Weights of a small mixture-of-experts language model, trained from scratch on English Wikipedia.
Size: 8 layers, width 320, vocabulary 14953, 117M parameters.
Experts: 80 experts in each of 7 layers, 4 picks a token, a softmax router.
Training: a variant of Muon for the experts, 1986M tokens, 15152 steps.
Below are experts of layer 2 (counted from 0) of a mixture-of-experts language model. Rows are named router (the router's row for the expert) and show model dimensions 0-79. Each number is 500 + 25 x the weight over its row's rms, rounded and kept within 0 to 999. Numbers have three digits each.
After each expert's rows: a language model's description of what the expert responds to; "mostly gets" lists some tokens that are sent to it at least half of the time. This comes from a sample of Wikipedia text that the model never trained on.

# expert 7
router:489481537476503528515524513497497479475533491523435525523485542505484520501533511479470498458492477520481512471543503461491554547469524471506479483505480504464500531478522512544522491519470513495498490520468495508524464456450502494494508527
It responds to: Paragraph and heading breaks. Double line breaks and = signs opening article titles or section headings, plus sentence-final periods and infobox labels like Preceded by.
mostly gets: "j", "- Website:", "| Preceded by", " | Succeeded by", "- Preceded by:", "= "

# expert 54
router:490476519518489506495490555545491504503490497463526496498533512497534516472466493521506457512533561476500543489437474536549520490507471536513468457491522575515485474496462512440541519495527524497491500451497502522569474490490504501496516470
It responds to: Narrative action verbs. Verbs and verb endings of actions in plot summaries and biographies, such as killed, married, shows up, lose, spared, assumed.
mostly gets: " married", " brought", " love", " kill", " sent", " get"

# expert 18
router:468477518513472512474494488519528510523529513467551491490537476470470528510495529502519517498505498506461526482483469523548539492516507506495524478497557514489513507524502493482495457504530564504524480462465439487544476531491503473470466487
It responds to: Abstract institutional nouns. Abstract nouns and their inner pieces in legal, political and academic prose, such as law, design, campaign, desegregation, declaration, claim.
mostly gets: " law", " design", " fund", " research", " campaign", " program"

# expert 2
router:493504493482505507498494498496500505463531497502502517462474484488484481499505481526520511514530465464503478454506517515497511486491441523515501525513486485505481495510482451449532485556472534482472496476521499518543473528521504523512503515
It responds to: Sentence-final periods. Periods ending prose sentences, often fused with a word ending like es., ers., ing., ". ; also odd mid-name pieces like Boll-ob-ás, Mits-ub-ishi.
mostly gets: "es.", "er.", "ing.", "\".", "y.", "ers."

# expert 40
router:484452489474491486524510512518504471500485504511515519479551468479493532520487492518491471498485487537505480522496423510522511488449516481516531487522459500466472540482521505475489556536520481445509451467487473532510505494483524544516490530
It responds to: Years and quantities. Digits finishing years and numbers, plus time and quantity words such as years, period, million, th century, %, and the word-piece "art".
mostly gets: " years", "%", " period", " million", "th century", " month"

# expert 39
router:462471530505491524472521527507518526496520465529497485478464499474465519509508489541494476517480474467510538489496468555493457494534471513509455514483522519496490484511504466488487450511510478504502486539460502488432472468542511488510490467
It responds to: Modals and verb endings. Modal verbs and infinitive links like can, will, may, to, plus verb-final pieces such as ote in Remote, ise, ust.
mostly gets: " can", " will", " can be", " may", " could", "se"

# expert 49
router:565456502492524494527544490521486494469504506512551494493480502523490527500504503522496521503500480439496554500493485503489492458480503510500513500517502487442468501512495543483518459495522461477476479454491508484498466515477476511500506519
It responds to: P-related word pieces. Pieces containing p, especially sp, comp, exp, imp prefixes and doubled letters like pup-py, Giup-poni.
mostly gets: " sp", " Sp", "p", " comp", "sp", " App"

# expert 5
router:477490521507529535510498475476491539511505485455491519521490500490449496502460473539463540485507484478506510494500503513489532512515516445495503505466492474482553482479417498527450506467527496522498488498509507519488445511512489505487513506
It responds to: Romance-language name pieces. Single vowels and short letter pieces inside Spanish, Portuguese, Italian and French names and words, such as Piñeiro, Rappeneau, Commentario, or the particle de.
mostly gets: "e", " La", " de", " d'", "iu", "ão"

# expert 23
router:526498477501481513510532489496525499476490533544448458463485497464466512510532488491487509500497501465474536474545485515496528474489508532523540527493487457476508509501500499516522465484476491513512535462514509540471520505488466488544512530
It responds to: Mid-word pieces after c/b. Short pieces right after a word's first letter or two, often after c or b, such as botulism, cafés, bioethics, grapes, penetrated.
mostly gets: " c", " b", " car", " bar", " ft ", " water"

# expert 41
router:497495492469508516515515482543530477552506504502494511480490499508471520484490465455518478498509558522484475517459526566513520519493516451467468502519510487494536499512501466479488488477476522480522532495525531495512484514484501499475512465
It responds to: Copulas and predicate words. Forms of be and have such as is, was, were, has, and the adverb or word following, like remarkably, most, greatly, formerly.
mostly gets: " is", " was", " were", " are", " has", " also"

# expert 36
router:482462522526538500497498502472507492478503526564573510481502498501519548493505527480485477469526469500536511509491465522493472479526487474480508493460467503514497537516464517480479480504496492509501491445469531542501463520509508494485477486
It responds to: Mid-word syllable fragments. Inner syllables of place names and other words, plus single digits and verbs like gave, such as Mo-he-gan, cond-u-ctor, Hous-ew-ives.
mostly gets: " gave", " direct", "ific", "ous", " gives", "ari"